{"hidden_size": 160, "d_expert": 96, "hidden_act": "gelu", "moe_layers": [0, 1, 2, 3, 4, 5, 6, 7, 8], "normalize_top_k": true, "routed_scale": 1.0, "balance_bias": true, "vocab_size": 8192, "norm_eps": 1e-06, "optimizer": "adamw", "learning_rate": 0.00281, "batch_tokens": 65536, "max_steps": 6566, "dataset": "wikipedia_en"}
Below are experts of layer 3 (counted from 0) of a mixture-of-experts language model. Rows are named router (the router's row for the expert), up (a neuron's input weights, with its number) and show model dimensions 0-159. Each number is 200 + 40 x the weight over its row's rms, rounded and kept within 0 to 999.
Before each expert's rows: a language model's description of what the expert responds to. This comes from a sample of Wikipedia text that the model never trained on.

# expert 4
It responds to: Word-final suffix pieces completing nouns and adjectives, such as completion, demolition, manuscript, retirement; also stray digit pieces inside years.
router,238,102,187,204,138,246,192,227,209,159,153,206,174,191,154,236,265,165,136,200,195,242,176,244,158,148,185,252,178,234,223,163,187,149,169,332,175,223,197,313,194,194,235,241,205,190,156,141,197,167,197,109,253,157,156,168,208,164,145,240,253,199,230,227,264,264,220,146,248,221,180,182,198,175,209,189,188,183,228,157,255,233,190,240,184,175,206,128,142,170,182,198,191,211,182,187,170,139,241,127,195,243,163,240,215,185,240,193,255,197,206,122,206,179,191,278,259,210,223,251,196,216,167,200,179,193,233,278,199,181,156,176,202,167,172,180,139,208,236,192,192,203,229,193,202,160,206,210,185,185,197,224,279,249,202,143,332,146,172,182
up0,244,197,168,180,196,247,191,206,124,210,232,167,203,256,245,255,225,186,223,133,183,231,171,211,206,221,175,235,265,206,218,135,169,184,174,211,171,173,222,192,196,149,160,223,162,139,199,152,211,183,190,211,191,182,200,235,217,232,239,217,280,253,233,238,197,129,222,237,237,260,187,176,180,222,162,199,260,244,216,142,117,242,175,150,224,145,199,171,202,145,125,205,124,221,179,195,221,194,228,110,184,248,226,219,176,225,192,248,203,197,225,165,244,164,258,227,321,147,223,125,269,203,141,200,215,269,170,236,198,132,152,143,126,277,229,170,211,215,197,164,231,238,208,266,226,202,215,156,166,227,255,218,130,188,241,178,266,192,210,102

# expert 23
It responds to: The conjunctions and, or and & joining phrases, plus inner pieces of foreign names, like Nap-ol-éon, Mar-ist-es, Grund-ig.
router,218,41,156,167,225,213,235,207,159,136,218,210,160,155,146,209,211,211,230,144,206,266,166,137,200,141,215,190,149,231,197,230,145,181,227,341,189,236,224,242,242,187,184,222,228,218,150,212,220,188,236,235,178,194,204,220,180,227,227,253,207,204,186,220,270,191,185,174,210,261,149,173,256,175,277,230,114,211,204,180,230,198,196,219,170,105,197,217,157,220,176,152,199,171,172,199,165,121,230,167,176,251,182,237,151,134,162,224,248,194,265,175,186,178,180,228,252,217,208,236,188,209,217,180,229,187,180,237,220,168,184,176,204,199,142,212,160,200,216,239,213,280,209,166,233,183,173,250,263,127,157,215,286,284,161,168,218,174,136,154
up2,195,209,154,209,203,239,150,156,235,206,215,226,199,261,243,161,197,227,164,167,224,147,172,153,217,289,195,251,244,168,162,201,160,266,197,190,219,148,215,150,229,186,217,183,199,192,197,275,229,196,218,230,205,103,143,192,204,230,194,197,193,231,264,212,234,209,195,246,220,197,187,200,262,221,191,192,208,149,243,220,162,157,234,151,153,322,177,180,150,189,150,223,197,197,213,111,121,217,196,175,283,195,122,277,240,182,182,227,146,186,214,161,218,164,191,217,266,264,299,188,146,206,192,160,268,235,238,187,185,207,206,200,168,177,234,124,275,171,170,180,206,211,180,274,223,178,209,210,176,175,190,191,83,155,274,284,192,224,168,217

# expert 15
It responds to: Single spaces before numbers in tables and capital first letters starting names or words, such as C, P, E, St, Pat.
router,216,123,195,167,179,213,240,260,190,215,165,228,185,218,201,241,170,210,204,195,174,251,136,261,165,210,189,196,131,226,245,179,147,179,133,295,176,157,218,228,195,272,187,198,217,149,138,172,226,168,243,145,227,214,192,210,173,186,212,236,246,156,258,189,213,208,193,166,251,216,186,227,210,208,221,236,160,277,203,156,186,178,147,189,176,175,204,93,131,256,195,220,225,182,169,200,193,63,280,219,235,236,169,178,197,146,224,198,230,155,222,196,206,218,135,197,224,224,183,203,211,223,242,139,236,149,274,227,237,131,140,180,212,177,178,173,179,228,268,149,162,233,266,166,167,201,172,259,261,199,187,182,247,266,216,140,310,152,220,172
up4,186,184,227,162,236,196,248,155,212,251,200,142,214,237,163,216,245,176,241,184,195,76,164,151,283,181,219,290,244,243,263,180,180,101,133,178,205,263,221,173,175,186,257,182,157,253,203,246,178,257,223,214,218,233,206,253,207,212,195,202,214,232,250,163,185,188,196,276,292,190,271,197,210,143,242,208,214,188,230,257,213,192,262,244,205,163,166,208,262,233,209,202,141,173,153,198,140,202,177,217,214,157,204,172,187,184,239,251,157,189,94,202,220,159,173,223,206,192,131,138,215,208,113,214,253,176,188,220,223,228,214,208,161,165,218,173,206,225,171,210,132,104,255,188,214,285,162,210,147,192,168,185,279,189,228,154,202,215,184,183

# expert 10
It responds to: Capital-letter pieces inside acronyms and country codes (NGO, RGLI, ESP, EGY) and words like American, USA, World, British.
router,247,133,179,153,180,196,295,202,157,137,144,208,192,187,186,236,213,129,226,178,173,236,136,230,202,154,249,194,136,226,222,212,150,163,176,292,202,220,251,223,138,165,214,269,212,223,191,193,193,148,283,163,235,188,184,225,193,186,204,219,227,213,270,207,243,180,238,126,240,241,196,216,166,229,237,197,201,256,194,136,201,197,159,206,206,185,181,129,117,214,208,238,256,191,140,180,169,121,268,163,243,217,183,227,182,91,172,184,212,203,228,150,231,201,233,191,228,183,262,177,193,204,208,155,186,213,202,247,242,157,215,131,210,169,186,191,153,227,211,208,199,212,245,197,166,136,177,284,248,174,183,198,241,315,238,172,272,144,182,116
up0,213,223,181,251,188,207,190,214,201,220,201,258,256,173,161,160,227,135,275,225,238,270,151,185,221,219,193,149,205,226,198,207,153,275,233,190,187,170,183,193,178,280,209,242,261,165,180,144,267,118,233,222,218,209,188,217,187,125,145,199,246,217,288,183,240,182,244,173,148,202,194,230,235,210,216,236,236,287,138,182,198,219,160,187,261,167,254,196,212,175,237,178,228,118,184,187,141,168,254,205,186,168,217,198,169,169,220,155,291,161,105,189,210,150,190,200,247,184,148,218,239,96,143,210,217,127,168,174,207,196,165,273,222,179,193,159,141,181,229,222,208,269,195,178,214,156,252,227,199,237,294,191,229,181,154,216,181,197,221,110

# expert 1
It responds to: Mid-row pipe separators in wiki tables such as climate, election and squad stats, plus semicolons, slashes and adjectives like original, traditional.
router,213,74,181,207,232,213,264,221,173,179,171,195,179,211,176,268,239,157,201,214,212,252,180,192,200,175,238,133,159,204,213,230,155,148,175,226,209,223,222,279,184,210,175,233,180,187,181,220,176,139,208,157,223,198,166,204,181,203,235,236,237,183,256,215,279,192,217,148,232,221,164,186,179,141,225,217,123,280,228,191,163,185,179,223,172,188,235,152,158,164,179,245,263,181,136,204,167,86,311,120,210,212,190,209,144,136,172,160,217,173,248,193,223,216,184,266,262,195,247,209,239,226,207,179,224,203,242,215,227,167,158,193,213,170,174,223,195,227,245,190,175,180,213,185,133,148,161,317,257,171,194,177,251,306,226,184,256,151,212,124
up4,190,188,191,240,210,295,263,190,288,200,163,198,167,197,148,189,162,182,221,190,281,137,233,231,101,143,146,179,183,162,219,218,118,176,208,178,168,180,226,196,183,221,164,175,187,278,224,170,128,210,218,106,241,201,204,220,161,243,251,179,255,131,150,145,232,222,227,199,164,162,215,254,132,197,206,267,232,176,261,209,191,167,190,200,233,180,219,217,235,178,282,231,247,200,104,114,152,191,222,251,171,161,219,187,227,226,175,225,171,163,247,185,199,217,167,204,280,192,207,215,254,272,194,147,216,216,176,205,239,158,224,208,153,135,207,234,186,193,227,232,200,218,177,273,244,198,137,244,175,244,194,245,213,287,195,202,215,153,266,175

# expert 19
It responds to: Opening pieces of proper nouns and modifiers after the, in, a: M, North, United, second, high, early, Perth, Belarus.
router,182,133,178,191,178,219,203,214,151,234,186,180,158,161,173,244,219,199,222,258,200,255,136,270,205,153,249,175,165,180,244,236,209,185,166,300,171,190,233,245,201,204,161,260,201,225,260,197,188,151,261,215,181,206,200,204,181,160,212,160,202,172,201,213,261,143,229,168,207,244,124,218,162,209,250,206,168,274,188,188,186,217,187,176,240,190,206,150,148,217,217,231,173,153,121,211,177,66,265,163,167,240,185,232,164,134,185,218,243,153,206,211,216,208,162,229,235,211,201,192,196,213,208,194,286,211,241,258,246,135,165,157,148,213,179,221,208,177,166,206,188,174,196,168,127,195,173,242,281,141,178,235,271,319,135,138,297,182,174,195
up4,143,207,182,188,230,219,198,253,123,193,163,148,175,180,230,249,218,146,228,153,218,136,241,224,171,223,256,205,185,235,188,229,213,214,159,237,228,242,145,193,245,261,191,275,226,184,236,287,176,220,223,174,136,265,247,196,215,212,132,163,204,123,196,180,228,168,167,168,203,300,141,169,185,197,140,176,201,167,209,161,232,123,129,167,196,209,138,261,240,243,234,216,155,204,177,215,202,215,204,271,180,207,231,292,212,199,145,208,244,133,198,226,177,231,138,262,134,231,209,162,245,205,135,250,259,269,209,179,157,213,171,214,156,214,160,278,212,188,162,142,213,159,190,180,220,160,176,222,208,137,189,250,261,202,234,235,171,147,203,125

# expert 13
It responds to: Articles, pronouns and function words in running prose, mostly the, plus of, that, which, his, both, one.
router,238,157,226,185,129,190,219,218,220,221,179,180,189,211,191,270,219,185,267,190,223,248,206,245,170,151,215,212,145,162,215,160,144,188,148,265,133,132,182,346,205,250,177,214,181,201,143,197,183,154,207,166,222,186,197,199,212,177,224,249,244,179,278,217,257,162,177,125,215,217,199,187,180,235,213,191,162,225,188,237,226,190,209,209,241,167,236,150,138,254,210,205,235,215,181,212,197,38,308,171,220,192,200,234,185,125,167,208,278,210,204,163,209,203,212,240,193,196,220,187,240,253,194,193,190,169,191,228,173,151,161,132,197,164,122,245,190,186,243,206,173,233,249,183,183,191,171,189,211,218,196,170,291,311,251,146,188,151,188,212
up2,230,194,214,129,216,200,160,217,198,225,190,211,181,230,191,184,159,162,189,177,280,203,154,241,214,280,236,239,222,202,240,183,225,205,160,188,234,158,207,187,219,214,226,271,168,168,279,282,206,256,244,184,152,151,192,178,176,156,217,194,222,159,181,194,251,144,219,228,146,256,203,166,235,213,159,163,262,159,200,248,222,230,198,202,283,130,194,281,159,191,153,219,184,253,154,256,210,223,194,181,175,108,178,178,264,245,199,203,203,229,148,172,253,161,261,129,174,107,231,172,63,233,196,180,253,212,263,246,245,254,132,161,197,227,206,208,251,250,217,213,208,176,194,163,231,242,215,189,245,264,292,197,163,209,179,185,179,228,161,169

# expert 16
It responds to: Sentence-ending periods, abbreviation dots like m. in spouse lines and U.S., decimal points, °N, and by, for, under.
router,230,88,257,197,183,242,258,239,174,194,160,245,135,207,191,214,288,167,225,188,166,163,185,198,197,205,241,229,138,185,199,192,185,156,141,272,216,226,234,291,181,182,166,223,274,151,233,125,209,176,300,142,240,221,170,203,193,176,188,221,258,212,261,216,264,190,163,198,229,214,184,248,226,202,247,205,123,173,267,217,190,203,196,172,194,170,238,140,155,251,170,218,234,211,178,203,170,71,288,154,235,188,171,209,210,143,184,170,175,150,203,230,224,217,194,243,206,189,256,227,173,177,183,120,178,164,262,198,173,103,163,168,170,193,185,225,128,192,202,189,210,218,169,177,180,140,200,257,230,157,226,218,237,278,192,179,243,166,194,187
up2,129,169,145,204,218,215,138,202,159,298,188,250,230,173,201,239,167,219,135,275,211,219,227,205,240,200,173,183,200,216,244,209,216,196,134,166,206,197,236,156,180,265,194,161,209,180,188,187,231,227,147,258,170,234,181,198,163,218,220,188,245,197,192,154,169,185,162,207,316,291,236,162,228,261,125,216,267,199,144,231,186,221,186,191,241,156,209,191,222,194,171,214,214,178,141,219,219,226,208,205,243,216,171,202,197,197,167,133,175,231,162,215,166,258,185,143,229,197,205,240,269,134,269,163,321,267,144,119,264,223,215,234,164,198,293,179,184,138,223,286,171,288,177,178,175,137,212,209,206,186,217,173,226,191,200,177,174,160,242,235

# expert 2
It responds to: Subject pronouns, modal verbs and adverbs after a period or verb, like he, it, also, not, may; plus single letters inside words (pre-m-ise, per-m-its).
router,234,120,199,136,201,260,200,202,150,201,110,191,133,182,250,215,217,194,216,222,204,192,147,176,254,124,246,159,221,197,170,214,179,183,168,290,150,201,186,280,181,225,184,214,219,207,226,203,170,203,248,168,224,170,193,218,131,185,200,228,207,260,239,251,226,238,182,148,189,213,164,230,175,176,186,252,97,206,219,226,198,172,160,218,180,170,204,176,124,215,187,258,213,204,147,228,147,35,238,136,248,186,128,243,210,175,196,197,251,224,277,226,195,237,152,205,260,211,259,203,206,191,157,185,160,227,221,168,213,186,169,209,186,219,173,248,198,233,230,176,131,224,191,195,139,211,152,289,270,184,188,214,263,274,231,208,268,174,181,180
up2,188,207,178,263,196,199,167,291,185,192,179,207,192,138,251,210,236,100,156,184,103,146,219,189,155,261,189,167,155,119,229,211,278,201,169,228,168,201,205,214,224,145,163,180,214,240,236,182,164,228,186,222,203,257,174,242,243,172,205,218,185,199,143,216,199,181,240,220,248,180,179,217,134,179,238,203,218,226,145,256,204,215,144,196,227,201,196,289,257,191,188,243,239,165,254,238,244,212,178,232,206,216,183,186,180,195,133,226,171,179,183,183,168,251,173,178,231,183,244,301,146,213,209,221,181,187,177,252,260,173,192,118,295,226,257,125,170,66,228,148,174,225,255,130,145,178,215,228,218,207,216,177,215,179,188,227,197,114,229,170

# expert 9
It responds to: Line breaks ending list items, opening parentheses before credits or notes, subscripts in formulas, and byte pieces of non-Latin scripts.
router,215,127,232,152,205,264,291,229,165,149,212,185,223,167,173,222,250,218,194,168,202,195,176,232,218,213,265,226,173,179,226,213,132,181,141,287,240,215,188,282,234,180,225,235,233,175,174,175,225,135,200,126,252,207,158,182,176,215,183,153,211,186,224,195,224,177,185,140,237,224,186,224,247,174,236,209,156,212,202,181,168,222,180,221,231,152,197,126,156,222,206,254,278,156,210,233,175,83,295,181,139,186,159,194,141,173,227,163,195,210,243,192,194,189,174,248,266,183,211,237,236,199,231,196,232,179,229,216,239,182,213,206,157,193,167,193,175,182,182,204,204,191,222,202,105,174,76,202,201,146,203,196,201,329,216,190,309,112,199,202
up2,162,209,202,148,125,183,245,212,158,189,244,202,216,228,159,197,159,223,178,232,211,199,188,190,244,211,187,152,249,168,171,220,214,198,157,177,230,206,225,182,198,244,198,219,135,185,125,166,284,176,184,190,185,245,202,259,205,207,258,252,107,229,113,267,118,169,206,199,209,191,276,148,252,207,203,172,297,183,241,187,299,202,185,268,188,202,163,215,197,189,173,246,221,230,193,237,222,223,230,102,238,243,201,180,189,147,112,171,198,208,154,159,204,210,274,135,252,296,187,266,143,172,216,211,185,315,270,164,194,250,223,224,233,205,242,178,225,211,216,160,232,204,199,183,219,105,206,158,177,214,230,174,209,173,217,214,148,170,181,206